config.toml
n_experts = 80
d_shared_expert = 0
hidden_act = "polyrelu"
router_score = "softmax"
normalize_top_k = true
routed_scale = 2.5
balance_loss = 0.0102
balance_bias = false
router_z_loss = 0.001
lr_router = 0.000905
optimizer = "adamw"
beta1 = 0.95
train_tokens = 1000000000
Below are experts of layer 4 (counted from 0) of a mixture-of-experts language model. Rows are named router (the router's row for the expert), down (a neuron's output weights, with its number) and show model dimensions 320-383. Each number is 128 + 32 x the weight over its row's rms, rounded and kept within 0 to 255. Numbers have three digits each.
Before each expert's rows: a language model's description of what the expert responds to. This comes from a sample of Wikipedia text that the model never trained on.

# expert 59
Description: Past participles and describing adjectives like born, known, based, built, former, popular, plus month names and dash in life-date parentheses.
router:131163108111107161180134155087198141112170168078163051092122106131104159142109080154123179118146146075113080124152133091111130090132134137115120118175157107175086124107115160122116098087096150
down0:065116048107076166100082119172114091125164146138053073181117121123104168077153126188150092102177104098101138093202077093099174133103110093135121096154100114071117181100108142128132114146102147
down1:044081132132098150135137139114135136162190061052127102073126122124152164163139107098090136095100138102102143109172124156094118161127153088129175095081100098132161109129078157112121109120165167
down2:103080120104056103102102122138131120136106157118149080167128128135142167132160116151053166091091165140104129072095093108176118090145122126138118129149100081084107131144128162109103166076092128
down3:125067158139151093146161121079165158118117145095107099093134128142110097167113096043131132169135138107129129053108110164078157137107081071148186111101127157125152111128147078132143136143094142
down4:137146105149103090154138095159094151116115089121070150141110117156140119119073113105144142131107124131150147158110151168144127097090104112105110121156135190117185148126076111140158218104175120
down5:137079118069188130172124141152110128143122111081173196092107173163146125092174144214089121084105126094169132071102137168153144045171160177146106079126120174227161143126148166129169137131163062
down6:079087151100139066170096133144096112096184108144129158089169125180126152110158139123079108152142101138099114177115138068141115091165170126140136167166145164148128136155156092119145148158121118
down7:130143139143178142116110171204148158160147061101126112064130165159124145150121107166138172135155113137140146119129136073098126057103108103125164123131178171105149133186089157090109131121117092
down8:133130115070149145137129177119198087188121143129058159116137160118101136129102168131152098122114104146161062084149088103157130058061152121148129168151141072117128104105158158111119152119137122
down9:095049157155108112113113146095184152135170093200108142074081109149122089083105124117089145164123114139177161086108146091145112116148121110155140208131093097117064137141139125145146202136085169
down10:171102072109130164111126156134101082134159107164159079152121135165145102048180104146179126172159161076087161120089118134134134143078136125154151114117142078211153162149143183093094173131141087
down11:118128144047174109147167197140192162119134098149101150081142128121169113117060136112202160074113147116112132095155103090134110096130144129063156087122124140090189091053131104120103132122129153
down12:107091113071161105143157065114089176147120106143123122072131093107178182151180157113112113125149102119155150106171116143151136166087129147120076140167196162187164097089119107111106097184098092
down13:092091104078094102161114069149145114162131121108109139093091155176122107162129149145109131074129153095092138129122139131115088131116101080161121163058115083080161111129142129146101096148096142
down14:134120131118132127128178101104116134166143141166108109152125102127140179118106116094113127223171165104132130150101183200137077155105102105094078128134109127136136186160070099117155105099094114
down15:119139114109125137175125131128144076079091091060148125101122162174183147114148076120156116131133130149098154081146060152130113139079161133121144100096102125087194181162136136102153122104103116
down16:130102101133171103125125147077136170178114130167122171143099127129180146127100132144126122175103124151134057148096089129145082130160113125106163048043165170090116185157079160162148116190134122
down17:157155110179141091137144071125184170069134140149073105157130196130084146089075114124110121110144142157125147126141119104177091143120063130144107090133092125142127141125146120095182113153159163
down18:122143113095167169140157135127165114088124062152072143113127139138149146153200085068146138161144106129108097173115095101175129161138158135170146107140144107119079153153121089138042149111130139
down19:144136088106193163139065134133205164090076184176127119131170107143121134176116182151146145142127130195069132156151109078082165131138186162075156100139086054104149099096134078139151124132155152
down20:147106109154141098121122100125079090155107123152117172102087085141167099065140119062171133099116151110092142135107083126166091093182127050129099116116116080134119179105101143156155151086090094
down21:148062127100136111122141139123130102098062077103119140106102163121128135114138120174125162085148126139150167140099155116135143085145128116116151142183128086097140133132138175082095115128124142
down22:118110106170078136075120106103233163186141112109141112125149073166157116187167127166131110103170174085117184142118174134096118151096151151098146127107152097095098092220165091107109162157181110
down23:077088123180141161139127147105137127136118094119164046093125160069110044160140156141130176110131142181134187140135119118103120160108162131178133113151143158159126201106172119171150111053126108
down24:152153120121125161151139219155138150120137159162151128114137089155158138144066130130170118077068079119094051115161131128083136128126105138116132091118132132131155121097115177160137087117101108
down25:147152123099134159152053199121255152155114165133159097100102115122108140063079060122137090153132159127205161102119134056152148142195102065087073172158235074106130063099122094149147135180071118
down26:150114172222113129084159082158077106159183153117128139090103145113141124151155137156084106109178115075044132074120088089131112170177150151116093120124110113142106119150118101148183129138157124
down27:109128120145065127119155132102190106128117082137226127094165085137118137108112103112069131150142188122139134120110070138140081117146115073156136057082147170082150140125127141082156144086028087
down28:087077160087140143127097121095115096123093091085176120039095153120128088165148145122078119080133087117105173149161128110098123161104137089163169127100105143078129143099171142146137128135106089
down29:130189146149113098169082166138162186139116105174124131173076133124101039151073097138089121109158119130126141154068156146144105156166130163136139151117164099156185090183067120128135121151113119
down30:146120154176129142089099125138099091163088141124075091158143172165100100099120087176147095146161129193139114083128150132126108106129138130158125098145134177175165082131112130104085094163065125
down31:119095120089135125053126063126088132096157105207137073169124115150106138099239137109094129045159188138117155169140087139122109135118135156158149144100147154077147070101145140137120128043149209
down32:186161121133097155130170116130082084067142120094133098164131156127121129115160135066112131123116104087111164103129078144176121144170113163130112111132115201138147138143127130143133128191073132
down33:120125091126158179079155117126097029157101107080106133128143108099155178094126149093176142188171133128117206116115111122156116157122087144158082056123171157090115152180155137143154162157089116
down34:186163158089136064160126107110179176152114148173169114096071116186100145131063145151095156148115117113196120140090169157090169113108137131162110134159126106150119087157175115182101153154193136
down35:093124143136141162203161095120136140147111102140133134098117116128143117175136116098119126204130122148147165113101119094108112176085132130133145123125128065134155106086144180099117158111134127
down36:136125158131078126149056093180108164122135081133114094120109110094172122126180105134116107185186145104130130136115073078142080186116118100171155168093111098112135139098109119116121131091128183
down37:115158108088145114104095192110096175118101155142113128157089097146108128163145186152087112167153118138143097180150085085093097117076103154160202116106042107141119134147115152126132110103151142
down38:235095124158119084127106168105045131132160057117126164179085144164152197115117114086134152152115102101139086148107098147145129139138174077092137102144133148138136143095127136206153143108057144
down39:090126100098133154147160128166093159160164099090063126145120121082179114134255130119149131139119086121143101134140111107149124128107153179123218116092128126163135112142089079137120133132162177
down40:138175226177165156176097097146185125084181156159082157134149082164125077136071140157175134112095141106197119150122133121161136200119085102131100111127157084146103144111117147109127165128108150
down41:137126091180191165151142110138130110040152105080178033168104193130126104122098179181118146162132149119125153158131099160129082076118131191160115137186148107212137158111189120130130171099129131
down42:140080136138122125108192065099068089105137134075109095158186124112146161075149085107151066183187124106063155166117166165122165149058133173147105128078139190115124107157151102162129168124169123
down43:150150143115115122145082147135114119113124178149113158115110114101142120152178096117115095090141122120176148118137142155157100165107118111109107133121132141147113130132159128119189093112157152
down44:113114077179161159170080106089181122156152092186129171071143128099189156108072184159124169147145155148130139117133154114175112114099141094147155141153107121197163119119158131122145090121002131
down45:148121133131110146167073143103138110132087131157140125150112095137149139102185089151108109156089175170153135140146104167104124150078119125161080155117128157114143112117187196142154127109203124
down46:114119188107135142152120181176182143080172213078066138073097165162129190149119109177115121160152120144074092185126132044153091078167137133140111131198106123069097167149158177135108158126151124
down47:147035141094162068126113116136170113155101102133077148140155167110134165090106172153121104127119141144041171135123209104135139108150144123160157131127155113150163134129188109092099182121071152
down48:121038107143097104177117143133148074129127160129063126143122145151126090117112127165148102196124091123090116142131185160088094166120155051189117145146120082104169131102053127116100176171135130
down49:104158136123140130121168138133101152101130089145126116125146146087066117097130135135141160134133170156155137119114098169144178159155144121116087180109119084166059138193166171117090149172163155
down50:071074109110114123160118104151103089161095107185161115154155151131091053144148081121173114127157146175113097111102102147176131136107115116151120102089083126105068085139077122071124099127114128
down51:139082093133159152138146127159117154091108171149138196147062148138142123110100124133130087082123103172112101188090125155132124116171093123100103128063083169110066130204163094188122122115129078
down52:151107152143103167182121118100141165115090123140103123084142108147123190113151108134158132125086068076117091127208085090121126131082193102106163102137103093118095137051094118136111155138173121
down53:145086080127068140163133130108173126124104113103161135078109129141092129086189109134126189109145138159128107145152096119129082079176114138169152099127143159134130128056081109150153147080097054
down54:116098124093106088212133084069188116170139126184129203137134102129134117118140123126185202062133148132187123095150178138124160098117152134154111109153090129117110170077149084087150151132042074
down55:133117134056146170111201123182153126122125117088125141070104141093152116129122181071071157108194154098167132130139123148112134116126128155171107174108109080132126104092138136153144157155112109
down56:148136172087167095086104188158105149133121113098189037118127110123097111098165080149101111159112018190113136132139154082135219114143099181137161168132179096127108111110147134142118119177107182
down57:201147167159121134186125080153045153106128133128080116132088119148114132092145152103157121131133125126124115147124115123163147153092127128096050107195146167145118167139164098189158165170195131
down58:103155100136159166129122139173171124122134119061084097132106102094125133100080083174142144073122157130133141064164145135096105076121132116078170151131158112131124098119102129107142143148080096
down59:105124119111175108096181041124068151127122097130138129121155094153068093119232121123130127186159145115124131131147132095149115165144071116100163128156169105142139139174110107127112185137158182
down60:156137060145132060157150128138022176188121146131068130124118098150117112070170160148100154190119107145075136151090107161117182097075088162086115109145106180169087105207118108144124168153131120
down61:146101117170173151112092102133133098115140141184103125146124132125180179119080153121167139141136115170143101139156151141181115107197145127127128138159167137112197161154153118136121133133014159
down62:097133116082136117168129083173085100127091127193170145101106149139109075153151136109106181160136116214148176148122135106124166156085094160132131147153127151125115146173079138150169124131168135
down63:130147127129137115095147186121113116143143123072053127142091104134144098116089162175132078103124111183094146111086149116133146125136118149111151206089069111121099109087117136150137158134132150
down64:126095127129167093099102144134083145107129134161174085120126091128167095146112158118156100107171164132131136136113127126123109149142112141185112074114092138173131157198108108082135177142166131
down65:129126117095162123135151083094060166169115136143142084063163141115131070128224138124082186213144110137115184107138124113128133110085147158162123147145145118165133182140094135137097192099104136
down66:126169128120087116127159159145138128174099068122176172136104160168110147114083093085124114077122059111112101131132120123169153137155144152127121133211221100122169092107137114162136113173175142
down67:113136144133083163129200139061136144145163083100115119146137119104123107132174169117113084109117186115133196099150133134202132118122155116142091131123059130111139126124111157113119141098099135
down68:105130140109138090062095074144104094125132093123154180140125215132105100104149118107149117133165129171066123128169179187157124092163098144120116122164143147126139117174101153115159119093080192
down69:177123114098124113104145158076083144166096158141130180136146102143148106140143131118082164143158114051094181128103095150120123200143155120145106106154122108067163183132100116149171060111149140
down70:088104067110195111158071145140150168137093103152115110115098109133114123072127127147094147112186144131152130153128212093084111137094129135160174180096141036123155157152202097122106185155064139
down71:110169156114100063142115151134199096090149136166122113136147129173098185095110056120162174152102133167159125144154148153153109121103181105093118082151077142061117106101140125198118128117167150
down72:183093108182131127128156098209078157116110152173130165129136183163122130114123133163147067128095145115147103161144152114122079175132138130135126101145115172184139130185125147054113165110131069
down73:190127149163102189096081144165121142129128135149133081074196115095184147071122155187169123129094160115105129106165150136096158149090171151106164069134128131109136162070090067089137106146093121
down74:156138188150108176156146108105186127170156148132144152082103109130146139143094086078110141099103162170180087149117083124131108086138144065104102117123103131113099136176095142080156095050157121
down75:135122079112130109131130145127076111158100123168076112050140141123152123132139096104145137102127112075053156095097096120106113134161178080151136107106123178108100136129118121177107117165134182
down76:151092105111119111139160146131148163074141079153161133107126135134122174052073108107160124084057167127090133117137155079144118070093159165126099125145124118098117126151108172063164117149100159
down77:117107093132130174123139151110164106115107150072193048119103104120120108082114090181112110176085092124181168116165194108060107086139095160091175151102158087094063170123137153132095124125171136
down78:086111158092086098101167122153119113169082195132143086084081082132131117125106136147146152137093123140116121113126175212086103113128072146165168161111179179143142120061120171214148116142128145
down79:154094125187152076122110100131042095190132102082125087127166127144100145147227128156114098152112100146150147132119138179093153117070157120144126190099080119136095146208141125178135154146156121
down80:142163097127042104119131143146026086121108114191152129066153135227115141077194169125113106115138177113144102117113137091154114110142137083138125069118138114129138081190097116146154136137197114
down81:113032109089136141172080116081139120096099061190160105124136129106182133092082132141180145062123119112107054156116115185088083057121167140091148105132147121140105190070115124125120129158100129
down82:115154134104150080171140082127078125122111085131113104132093183135105108112180152125105150122149068143117156167154123121118122118108176122094137191145133055160099132151173117140084163143122175
down83:136162163132094127121146146089149145145157115092149161137098125187203125192117092146099127162107113118189154133131173125123123124160087149144102156100116130130169179098163162196162071154141164
down84:108100183150090144161169127156204094083032169085198139116123173150058166133112123121077121070108128145135111126139106075108150106179173150137107130110141093110101180105125145151101123090152086
down85:095131156124075105129143101166170171148133136133124147170138119101084156133100148114149135137164160118189168130113165124073157119123124121169117124076105148064134106129090109159114108063138126
down86:152222141086166132086128149158155153164141166145106106049061126129102137136093113162141118095164164140138153109170086097124067129091126147168145090098116138125183163121119179094084095099104136
down87:161133110083090123096109134090105154173144137092169122129110140130121161164182107079139177165120145122135165135106075081124085116094100132130140136175122108151079184064185152165117154153081109
down88:135110136148161064178174067090119185227177183141089161131078124074220111116140115160177151086105148132103172127099117077146089143086122145153118114180114112085114161133149094142108135121099141
down89:103116059204125100117146087185056160104171090073148160132150185089133165095202114133146132098158171103169166141121105116205099118185099108128098118147086199176153157135093083091116134098157139
down90:179116142064108156066155119093130124117111202195159126086170117158158153132128170089146177136124160117166149088086096093131095113093076077149147074114130126174113134138119159147139121126061070
down91:137138124118101127173047133132138121086040096107136126083158127139121054179045083140123137078124140124089118147116116126125107146139161147095095149112147097117165153096142178099113137133150151
down92:193124162182098172115110141158255087104068134154074173193110154132119138093116121157067108077081112125099123148125164114150161097166146100130107116152180124137203074117125127114105144125162119
down93:153211117182118221128184150166236126073105146102191150120127144150112178105126076141124100147127184156127132091113071119113113078134164133143025135193135133131136120115146191067117092127142106
down94:078149148131132094145095108108112114136170116077121150131133112190148104061171086126065118192153116116160151151093166123117111114136183134186155121068173102162148131136147113147137080223127100
down95:144145137094073169183132133098127155172089170124146101146068118118143193164111130206103109113129113137146141128116096114120108081171127101155112116153126110077090098092138155132111091127128113
down96:130126163115147141146155142120100131174141120070098167140092125088104133101113127103090122089121128056091195121139138134141142125116118142045080131119088127129089148107113138116140131117082134
down97:140163118117118181065083149189102107111168120095099076115163084168129123125118147125149169175114131096152180093112162160137177120147156079101137142136067100131226042132157191079092155107129107
down98:108173123141118176120160165164216105165154135172131116123159174126065109175153172117154161142132138136164121085165123131120154155081117095166113121141148126166123115142101135110141132137168147
down99:147141123123149120180119188130111146075151137139090133138106143088180160102140133093150083117124143112153110126110133145136115124164178179154139113131131177112124151120178130179164155196184132
down100:166160152102113145116170145139085125078070108199166137096133117122083123101091136111096093093083162109139194116136062142064128117109100104126112116128128087076137132093141170083172120095137121
down101:097047139147080062136137131159042125104146114135184157113107165126105120172208117109094112140152120146138113199123172123151173143181125111110142081097132156101101177163122090140143135166200153
down102:154112165136136178149117120168120096142145071127164127114159166120159134073115134171097096072102154113102162118106103160117165149122142101087137143119127116086155201136091131124155155137126119
down103:123165124095122135114102157128115107096129131151098124133229117090144114087124127160145133059141180136077083179076117137157123094110125092132139066133149106104195068121105164126145121188140106
down104:151117175107130112132093139161155111136093114182101159111116102160118112114090122121158101072128113124097144133084107170150111109168101116137084138201117173111092178103169157126096133142136144
down105:126186091123143139098067130073168128173154114149184184113058140197123106114094130060149184182092130101159112074121175078161114115116187096114186161160114096117078084146111115090123140148145133
down106:189081169126136136150064139193148076152110123173114125133143170157122163128094188123166121146059155149110116135146103137123116126110222128119124185148134092168189143153112124117068165097124159
down107:120090102159083149097142085137127170132105116153144147112091143097103155138130133157137132071167151073138138062154142097105123170074125112086137124162105127129095061102175079110129125082146116
down108:120188098152085116144147158172174212099120082136089176149119149154125087204088107120111135106088037137112047129160084123192097083198114145136135136118172144093158111153158161120089141149112171
down109:137170065204088122121133142150106137131144134164189108159141074140115124081136105163203152129163141157121069112074193117147121107128121133145133139107108149144149152167155135113167092114122060
down110:072130143142119053110150169098178120094152119102160168121126144120071101119126136139146155131116116131160031146143082103181127170124108165132165107092138100175134139159113118182121136067079164
down111:149168228182110134112100166141111110060179170091176131072144099171155100154115159113091128088116133151134104139121105098198121176168131140165147117115131159112119139117130158128136145125176138
down112:125121135153110156157171168141080112088108173153141079167151111080119147146122121121115119115182134108100187111138145129058115169164167206144059111136114132139203110136142108066131075117124100
down113:123148145110128096094131077056110102154178112143128196155113118100111165106227148156139139097112181090140096143126187155121085124101153136155106157128112099098121068206174125131105151159125141
down114:102138118141151109106107120088141134100123182087104152164117100098152069129172174077179119170178163146168202112146163070139145091125089151131105152132107066195105139151116128052112108128124109
down115:114170132140109163183139193120178119074100163101148143108142123119135177126107109096138121124194136142127150113078142151166150077145137112151176103136146154144163130117179141108132110130132109
down116:118142092130124129148106066152071090092097174150088100109182154167135180135161110124162086110128144137077189117133121127081150171074147189114104130143110139111134102089152119085099153160124170
down117:112107136118127105096075132113126189092138116134088151127078084114133135112083164116083130118108094158092084111173069166131116090121137171099119176107096120137134153149111116200131123124186137
down118:108115170135085123166126193144218094176152140129119118080122147194059166111162130189110071099204144137133124120120153177106145105097157118160145132132174118173137109165098128061126148148118087
down119:131084139115140056224166113191051126169182105149098096098119124103146096098143153139129163117146109119111114122145112092113079171138163181173085112121095135159071137183096103106103138150109130
down120:125112154096159145134110144130122116128128115158144145116143103186141113116141165128162145154141124143080028146076140125141174151156078100109188094111183166113137088145104058193122047146128175
down121:108107073135182142130135144089119179119130116183104136123132177152174131149108148193109145107148130121162108123171136179142077079088155090102146129139148103184077092141120168157140113123128100
down122:113095139095184113147091145096133154092119124117117125134144151105152094150104132122154168123097152132132141102172114148129095108125159158127165141140066168096161186092168142114149129141097138
down123:162128126193136184152137136129193133143092133079171139139186168165121170143094099150109116139086120124142113099136065104164129102148161066105119144129160150081107104136084202177137061096144124
down124:109093180150120159145109152144221089072089125113151094061114099138141115105192111175147137111115127156131118174124119125059130145157087095164107091184164084071121154106185139088133145098129092
down125:137149134120162098113120158154135116150141171157081127126138149095124160123066143117161122115142113152114089076153133135080120101120123148108132164133088152057127105138132125155132207194121125
down126:146076110112127130114104143094108095122099074131166090141166111119129153105086129151136165101116164198157129080151180092169137077126157108072163100099167086124224145125154162125158121162100090
down127:102127155090192187097097125151137156153120137074154124169146130088141108141211106136143116211117094121133137112140117149128163148122111176102131192159163131114098165165155106112079166176125161
down128:164150141153164170167075148163168154106149145149105175180134100120153112142114145137129109118163111151131110112163099113153164143072159157110126133134157109159208134083103087141093166155120133
down129:168114122126107104146156049144203103098090113141116176115172071114111135107161105116157154120174149143116129125100122136150141100171127118168096054106158151104178124153091068148108123113134098
down130:086156129132194105122116030096077143107110107139153086155132101115151145167217112117096054163132075114190135114111146144096120111091125134096153063047097104191114129165079135164135158103129134
down131:142121109038091132129128170113119101142101108166106150134115140141104140117129062100141155119143098156141112192122174171105120092196082106140128164119080126123112040124134114140096049128177153
down132:143078109179113076149147188158134091118070118116096179122124151135155160158134150166122139084136133126112166064114136155115148097145154119079142119111163108116151153141133112113142136066054115
down133:122195133111198156175112185141128124053169086052149098077176115117121088108177097095088086119095126162081079136141087150106135098136161175124135140197138206111133092158147144127083126138116130
down134:088094175090088099142148173177155118106154099148113171113112165180074122111145103124140143084121101114072013142145118126166091092175103158124122098126101184090135128123114096176133128101134222
down135:130166125155101162147139168135155108133098136209178129128115142125096154108108147119143173076098151177109155131147127123126103134081157107150095121166117074107158141127082167095141170164148099
down136:099107148141091144129072110143166147156090114083123177103182135102037189136088117133059124132115129109139101132146127118115108117144125125144059085132143102082135082148097175106133043095092113
down137:149162107094077071134148093139095081168077121064142112133192172128135060197102158141160093096125144107111157159122143111159138111176103117133121081095185069098091133104164175078172089141101072
down138:165172121099129085142051130125127131108152128118144101108146140114103161157109162157167167085180125132134094150135112140118149121162075092134071086168062150121109089140065119137147086163083092
down139:089173120179118077146056117160195097124126126143111119084108200194134140079141081132081101100109140177112147122108103120170141124134142163113136169152145096106141063160078122128141127130177190
down140:138155072176110108103100105173171095100101131141073129159153081159091153146096180103156183040157124176137123077151164157116111083136141080130170156133108152145133189147161180096125101099099088
down141:122126141106113150087156096137101087160111080108122124128102104183127151169186153105087071201110136115142146107121151137146199125139133128137127176134148095131083112165124137131136176140136111
down142:185133183134110126098162093169159146159078146071147111152132072144205151049078120115076155095073134119092060133164121113112118109121146101121214155130126143073122156160143110092119154107164133
down143:087122101101111061120041152116217154157136116124153185143151173085104155126043164118132203106130152142137088108130145143050115101115151115084138121127116112107108143098088124157142098119152159
down144:170192140147122198123077107104129138116160120126113111138128160097104124099141126143130146152152162120143163152103146166106130136114082169126146157138141153169074156147198110061126135141070060
down145:119094139111118136152125112121178146143116128136120093117133123102119163161093120174150142147124146138126081203165167142148137124186113126181143080106141101079153101104177111073110047142149117
down146:160102143158092136136078128140143116116090113154099121160124094118138156116082119181148140065087104149081133100100105128123086141131111107151143120107201155061135124093145128170184103126159145
down147:115140112141202139176166108152098131115200094124134190078137123113165155130184100128110124124142135119106119171180171108123117167128120097088091151090187130139179151149086110140104155176171125
down148:134132119107078117171135167154229125160023234106169116177117185129108138090062102132124084078135132125147134175079180131123102072161177114121092155157168166070127093141168139131104130162149105
down149:122119101120181132130108120213160115218092099157124086126110157075126131129105141088166120087082135173147089143087120182118168100149130139117106193128094110119130142144101128044151085160135117
down150:161164066166125173119095136148133096086132092124111138124109115112106176109170118135107082149180192112155172110103165161127136154160125182101130170116199092143123121107166116096135113115066076
down151:117097082145120040147132148154157088136091122176094090111146167164095120097040132106127119042129118159130146172117157125141109110092134050098191100130129103083175096104134114133148143137119163
down152:047115111202075114101104123094174073120095118095144207162129107137122134096183134159083102143088138124136132137081115129115120169142089153112127141085129115135152133138116141160147102116121088
down153:141171136122116099113180142166109128122142106115141212186112129157124118163136129127145126122105131129153150127172086112143116139126151095138141107106162147129134113122075107121170125154134153
down154:157137138156148147099122176199155116048143128162080085155133072081161166156041107107145110057133139136097102108106080086126124109115101099126150115121154095104151158042107100107145159149137077
down155:085161149132158089176118116099222102138111141148107092109169155194130114147080132137113142165139107096096149155072146200123112099116146156159113168141152158155089081188144095071182158083142119
down156:148182136125078159094137106096161144113119107104146135171125132142176119089162126143160150143126149125217200145097103117087140102147143076121106136149126127090134114110081134082091143116110131
down157:131091150111082144095141162115122131160110149141175101141109122111132128131141155111078220074040085110115163150147135121119156138149156121145128120159082101075105161097065166123090170107044046
down158:158123178144157143113148172132143056136072176198107109112171099084163152157117164100124117160066081110128118145112117169107153105154160151164157114086122138135140147094170162121153139116147104
down159:062144049101116099126099176138255152101142168119176208152151167080187155123061151097124146122097137120140113140172129078107140128123104163179176112057144118140140112107137115054116123163089090